config = dict(
    num_hidden_layers=9,
    hidden_size=192,
    n_experts=16,
    experts_per_token=1,
    d_expert=416,
    d_shared_expert=0,
    hidden_act='swiglu',
    moe_layers=[1, 2, 3, 4, 5, 6, 7, 8],
    router_score='sigmoid',
    normalize_top_k=False,
    routed_scale=1.0,
    balance_loss=0.0128,
    balance_bias=False,
    router_logit_norm=1.5,
    scale_expert_input=True,
    init_std_router=0.00836,
    lr_router=0.00165,
    vocab_size=8192,
    norm='rmsnorm',
    norm_eps=1e-05,
    tie_word_embeddings='early',
    optimizer='adamw',
    learning_rate=0.00357,
    beta1=0.9,
    beta2=0.95,
    batch_tokens=131072,
    max_seq_len=1024,
    train_tokens=699500000,
    max_steps=5337,
    dataset='wikipedia_en',
)
Below are experts of layer 4 (counted from 0) of a mixture-of-experts language model. Rows are named router (the router's row for the expert) and show model dimensions 0-191. Each number is 200 + 30 x the weight over its row's rms, rounded and kept within 0 to 999.
After each expert's rows: a language model's description of what the expert responds to; "gets" lists some tokens that make up at least twice as much of what it gets as of all text. This comes from a sample of Wikipedia text that the model never trained on. Tokens count by the router's weight.

# expert 4
router,224,174,197,210,196,179,157,222,184,206,153,172,193,201,297,198,228,160,183,211,224,166,218,229,172,195,220,221,192,202,193,183,137,241,221,209,194,105,183,171,162,205,203,200,189,146,202,185,217,201,230,178,197,189,239,177,182,202,238,143,242,196,247,181,231,237,148,133,244,223,195,132,230,169,234,173,217,140,154,198,195,202,192,199,193,224,192,208,217,217,203,202,217,195,230,186,169,222,168,217,200,224,174,216,205,246,221,170,208,230,222,260,168,186,168,148,219,188,207,193,157,150,225,167,183,180,166,149,260,220,245,220,192,191,188,184,197,154,263,179,208,220,140,188,197,226,213,230,216,191,187,189,207,156,161,204,186,171,177,187,183,193,203,198,173,166,270,237,183,203,208,163,193,195,202,238,157,203,205,164,128,167,217,188,212,203,250,170,157,169,246,207
The article a or an, spaces before years and numbers, and opening syllables of proper names, such as Ag, Kr, Ar in Arafat.
gets: " ", " a", " an", " A", " Vi", "c"

# expert 13
router,211,201,161,194,207,243,204,208,218,198,180,240,239,203,221,224,212,214,161,173,202,169,237,172,242,174,193,192,248,214,142,228,213,202,187,169,197,188,197,201,207,142,152,181,207,180,211,205,165,200,198,195,142,180,252,198,167,207,181,211,272,216,215,149,194,190,203,190,209,201,209,260,235,158,171,207,203,229,208,190,227,234,171,291,168,152,125,212,199,214,202,159,230,194,137,127,234,198,237,220,181,160,233,227,187,205,221,164,268,190,205,161,217,215,177,225,172,215,234,188,173,179,210,207,181,234,229,208,174,248,212,183,219,155,176,257,219,185,201,202,158,244,198,159,234,193,210,227,228,164,216,223,242,170,195,216,157,235,212,177,192,207,205,195,225,149,197,202,203,221,183,219,187,183,225,234,205,151,152,136,260,249,176,165,215,188,219,138,226,140,176,198
Line breaks after sentences or list entries, section markers ==, and symbols in coordinates and math such as ′, °, −, $.
gets: "\n", "′", "==", " ==", "°", "ho"

# expert 3
router,208,221,169,210,122,220,211,208,217,182,195,217,137,177,161,225,198,181,178,177,229,187,279,202,214,200,244,238,193,165,188,225,203,235,266,198,201,227,176,229,194,193,237,223,179,203,201,215,194,199,282,206,172,222,202,243,167,252,214,232,160,210,224,220,215,224,220,205,208,210,208,208,228,168,207,250,188,278,240,211,204,208,131,225,195,135,201,229,204,222,204,224,231,171,255,202,193,188,199,193,164,239,242,196,227,169,169,201,237,212,185,185,233,219,241,170,228,205,179,276,216,181,207,205,273,187,206,192,184,155,130,237,212,180,183,242,188,191,185,206,178,206,274,182,244,240,194,197,185,195,237,176,182,210,228,178,198,228,196,151,200,235,201,229,174,193,163,206,230,239,222,246,153,237,193,196,219,223,183,202,252,204,236,154,193,138,185,178,177,241,225,167
Digits inside years and numbers, especially in tables, plus pieces of Russian, Japanese, Thai and other transliterated or non-Latin names.
gets: "1", "8", "0", " |", "2", "9"

# expert 10
router,175,181,179,217,217,197,185,210,247,202,185,216,159,194,196,129,227,233,190,236,175,231,202,200,212,210,165,221,187,175,219,170,219,182,184,206,229,232,214,205,257,177,199,217,175,254,173,151,235,263,234,216,192,179,163,144,214,146,166,230,122,198,197,162,200,218,236,232,229,168,199,197,152,196,192,145,188,201,214,157,184,207,186,221,245,231,165,221,183,183,222,149,222,187,155,213,205,211,224,193,198,188,188,197,189,213,185,221,193,209,224,182,224,243,186,184,200,155,288,148,187,219,196,196,225,198,215,214,168,223,216,213,178,159,140,222,210,280,171,243,233,224,160,164,190,146,179,171,239,212,174,239,193,166,175,171,183,244,225,209,171,218,229,228,169,199,167,143,222,170,169,231,253,177,219,212,263,228,148,221,190,201,202,163,151,224,188,255,215,165,172,233
Table cells, separators and spaces in sports statistics tables, and word pieces that start section headings, such as Pittsburgh, Oita, UEFA.
gets: " |", "–", "|", "it", " January", " In"

# expert 12
router,201,200,198,172,145,213,231,214,162,209,203,230,235,183,164,174,171,226,235,168,191,254,222,172,206,193,186,213,167,207,293,178,255,136,227,173,202,210,209,243,238,258,173,220,194,233,199,204,182,149,125,229,211,120,194,242,207,186,202,195,211,198,208,248,151,191,198,257,209,193,149,243,201,198,179,211,270,196,211,193,184,201,235,195,204,216,221,171,182,169,243,249,208,142,138,230,233,187,218,232,184,205,228,166,130,206,185,221,208,215,204,172,211,224,178,191,182,203,200,217,173,174,139,202,252,182,194,251,153,248,174,209,236,213,168,216,242,216,187,210,191,175,199,217,182,174,207,200,161,195,198,245,187,231,182,192,206,235,195,123,190,164,216,189,200,187,176,198,184,174,192,231,184,194,266,203,208,181,182,249,237,207,191,204,175,135,168,183,161,208,172,234
Possessive 's after place names and head nouns ending organization or title names, such as Arizona's, Art Museum, Party, Assembly.
gets: "'", "s", ")", " and", "ation", "al"

# expert 2
router,156,201,156,200,264,241,177,201,211,180,246,237,194,239,245,219,167,202,243,204,177,221,239,217,164,193,198,221,218,219,214,186,208,186,182,137,211,234,207,211,206,255,149,206,163,248,187,194,214,253,142,181,242,266,221,232,164,183,179,245,220,211,219,250,255,176,199,163,168,145,141,188,194,193,186,249,180,229,211,206,205,218,210,222,209,174,257,106,176,232,200,192,171,196,174,253,182,168,203,211,230,243,175,201,181,218,166,200,168,214,178,170,146,247,264,193,204,205,233,230,247,204,192,199,180,167,220,154,194,138,193,213,223,203,214,195,182,262,206,161,201,173,238,182,178,172,247,214,207,210,174,162,233,240,205,196,184,186,193,202,191,176,199,194,199,229,167,223,163,137,130,191,196,183,196,179,173,197,213,167,186,183,171,229,238,189,170,205,198,234,206,166
Past-tense verbs, verb endings and the prepositions or articles after a subject in narrative sentences, such as took, receives, with, the.
gets: " the", " to", " with", "ed", "s", " that"

# expert 9
router,207,209,229,251,176,172,196,182,219,215,172,184,263,245,199,172,247,192,183,231,189,221,198,229,182,178,168,160,217,189,233,250,208,188,196,194,207,188,222,199,168,175,185,200,127,175,183,249,191,212,253,238,197,205,172,244,188,231,231,224,160,185,169,236,195,187,229,192,242,220,223,204,245,248,165,201,202,202,233,192,160,174,177,204,133,180,266,227,172,190,203,257,187,204,249,156,166,205,146,207,207,267,232,200,212,175,212,201,210,117,199,184,214,213,205,192,223,215,196,201,298,265,174,206,218,254,252,156,183,264,188,237,187,220,201,186,221,186,184,259,150,214,188,210,184,228,190,181,137,252,164,185,194,178,203,180,193,243,209,207,197,154,178,175,190,219,187,204,217,189,164,164,208,208,167,193,165,208,241,211,202,241,221,250,218,193,200,238,204,237,185,241
First tokens of sentences, quotes and list items, like The, He, In, However, opening quotation marks, frequent in music articles.
gets: "-", " The", " He", "The", " \"", " In"

# expert 5
router,177,190,172,218,190,217,216,207,184,177,148,178,202,210,222,203,215,226,155,253,226,183,141,224,203,186,175,226,181,236,217,226,213,161,201,230,240,228,271,161,201,187,230,203,216,195,163,237,187,179,175,209,201,195,205,225,143,215,210,193,185,159,150,247,173,219,175,191,204,191,168,166,178,229,242,233,151,176,182,181,221,200,292,167,208,205,207,221,171,215,165,116,145,222,214,228,214,195,194,207,187,158,242,233,218,160,198,170,231,169,208,145,211,190,173,246,218,178,160,232,153,206,187,199,210,167,225,196,206,186,187,207,196,228,142,251,191,240,185,221,172,219,259,233,236,159,161,182,200,209,160,222,180,238,220,190,158,201,219,236,220,152,169,181,231,229,155,199,164,226,170,144,174,226,213,163,241,165,229,239,180,204,202,193,178,121,154,205,187,160,194,158
Sentence-final periods, unit words like km, ft, kg, and the abbreviated genus period in taxonomy lists, e.g. "Species: A.".
gets: ".", " m", " km", "---|---|---|---|", " ft", ")."

# expert 11
router,177,229,200,165,210,176,267,166,175,198,236,172,175,181,136,208,121,234,230,129,199,203,169,151,212,217,203,173,184,176,235,191,231,171,175,236,162,210,156,226,191,209,212,198,236,229,212,211,208,192,224,218,163,152,165,215,274,211,180,229,188,225,197,177,199,185,161,203,160,134,225,245,159,198,183,195,194,153,173,221,187,162,189,203,199,195,252,212,242,184,213,227,196,202,169,235,195,203,202,154,214,169,220,161,202,175,232,215,162,251,156,255,226,165,203,245,206,212,176,165,235,210,251,203,193,195,181,233,187,147,236,186,199,269,246,195,189,177,187,164,216,198,205,219,190,201,177,150,188,178,163,214,226,243,190,242,253,182,203,171,222,239,180,272,259,161,230,152,177,175,251,224,190,208,178,185,220,240,221,229,234,196,175,225,180,240,221,209,172,175,195,207
Commas and other punctuation right after a name or word ending, as in "from Derby," or "Charles Mann,", and Latin-style endings.
gets: ",", ".", "\"", " was", ")", " is"

# expert 14
router,199,267,190,220,205,174,195,190,168,236,217,266,204,243,163,192,226,184,191,184,204,207,221,221,216,120,190,201,182,224,195,170,212,227,221,167,187,167,190,188,243,187,196,207,157,230,202,264,150,226,229,239,186,197,252,245,168,215,213,162,202,207,167,209,188,200,206,209,291,195,172,185,234,288,199,197,187,232,224,207,157,193,257,226,238,191,175,195,170,179,170,201,180,213,222,205,236,233,240,207,205,141,242,235,188,127,179,221,217,184,173,150,211,230,175,197,155,196,154,207,222,228,235,205,180,250,230,192,170,184,173,178,189,279,187,189,143,196,177,184,240,112,234,201,182,175,214,246,213,188,267,255,198,192,195,194,183,183,237,208,160,218,224,162,183,222,196,202,181,197,144,171,203,194,211,184,189,206,210,213,215,237,261,200,200,206,169,185,217,194,215,189
Commas and month names in dates, especially in release listings, plus degree adverbs and -ly endings, such as December 21, 2018, nearly, officially.
gets: "ly", ":", " of", " –", " and", " in"

# expert 7
router,210,186,195,186,204,203,147,191,192,201,238,190,238,183,256,229,230,192,216,210,141,218,189,257,230,200,189,183,196,247,191,190,204,164,175,230,174,248,199,205,197,223,209,209,237,190,231,186,222,208,227,210,201,210,204,167,278,189,155,144,207,206,197,172,181,222,280,231,148,261,252,209,236,248,214,196,175,179,234,219,208,159,160,227,226,194,201,235,198,188,179,193,247,243,187,164,188,205,184,166,215,191,162,199,200,232,213,223,242,183,218,181,182,212,224,217,226,217,221,159,161,184,179,281,201,185,183,242,209,158,200,183,238,116,193,186,198,278,206,208,200,212,195,221,166,205,200,247,196,179,252,97,181,135,174,182,196,194,201,248,244,215,173,174,186,233,162,187,228,243,178,212,206,175,185,156,210,189,216,199,230,193,172,186,222,253,204,212,263,218,165,207
First pieces of split words like con, cus, sh in mid-sentence, plus clause words such as during, until, while, although.
gets: "9", " in", " during", "8", " as", " Al"

# expert 0
router,261,125,213,230,192,232,220,197,221,203,239,158,208,187,126,198,225,244,199,268,181,159,202,200,203,230,244,225,155,160,146,177,183,181,201,200,180,219,213,190,181,227,263,226,221,222,219,167,221,125,158,178,275,218,239,169,145,182,207,226,187,161,217,211,158,187,211,216,200,219,182,233,217,250,168,169,210,242,200,219,212,219,232,162,189,231,182,222,180,176,173,231,222,239,237,218,231,210,166,265,174,155,178,195,217,219,222,232,191,158,276,160,168,214,255,195,192,243,195,190,196,230,268,179,191,246,209,196,200,211,170,222,210,145,204,174,227,140,196,221,183,189,211,187,206,185,165,183,216,215,229,198,204,192,222,241,193,199,190,258,214,205,170,189,185,212,179,201,257,217,238,205,214,148,190,214,130,203,189,229,166,167,195,209,191,215,181,180,209,238,215,212
First digit or character of numbers and codes after a space, dash, slash or parenthesis, such as the 1 in 100, 2010, FOE-57.
gets: "1", "2", "3", "-", "B", " he"

# expert 15
router,180,199,232,177,228,222,258,194,207,184,213,165,234,197,187,183,197,155,163,161,159,226,171,163,222,187,156,177,268,205,215,224,169,245,154,179,210,190,219,240,205,198,260,212,223,201,195,204,213,151,123,206,211,219,149,225,184,146,235,212,191,250,177,246,186,165,236,230,135,192,197,192,162,193,214,167,200,215,199,187,180,210,216,253,177,173,203,261,182,181,176,195,163,229,242,145,218,171,242,238,171,194,177,170,284,217,190,204,165,170,185,183,230,188,197,243,175,197,214,268,153,175,254,162,216,167,190,208,215,187,142,168,160,209,220,158,211,213,243,231,159,203,200,196,232,223,210,204,147,233,243,235,180,218,217,210,227,220,200,213,232,234,228,212,163,175,147,209,219,231,188,196,221,215,187,149,165,189,218,221,212,175,182,162,189,208,209,209,212,247,221,262
Blank spaces and pipes in table rows, and middle pieces of proper names, like pon in Peloponnese or log in Palaiologos.
gets: " ", "|", "o", "in", " at", " ("

# expert 8
router,207,191,197,171,198,197,178,155,211,170,192,243,231,191,214,199,195,176,221,207,207,214,238,193,173,237,192,211,249,214,201,180,183,181,166,194,213,229,183,198,172,180,223,142,211,231,225,188,213,243,197,211,223,282,176,214,156,209,188,195,243,157,195,174,258,159,188,179,167,251,243,192,174,179,193,161,223,202,177,205,249,197,207,126,213,217,197,90,211,223,208,211,164,194,185,176,172,203,196,184,242,185,199,204,201,193,210,243,199,190,236,205,166,168,229,219,206,221,138,192,229,292,110,218,179,200,218,245,201,218,204,182,223,167,262,198,176,177,162,219,231,138,216,210,187,188,204,225,216,191,228,212,197,186,246,161,235,193,222,206,217,177,210,159,269,260,248,182,191,202,218,228,166,200,170,249,230,150,261,183,171,207,193,239,244,173,185,245,215,214,200,180
Zeros and middle digits inside years and numbers, plus mid-word syllables and suffixes, such as 2023, 2006, Gaulle, nickel, rising.
gets: "0", "ing", "7", "5", " on", "%"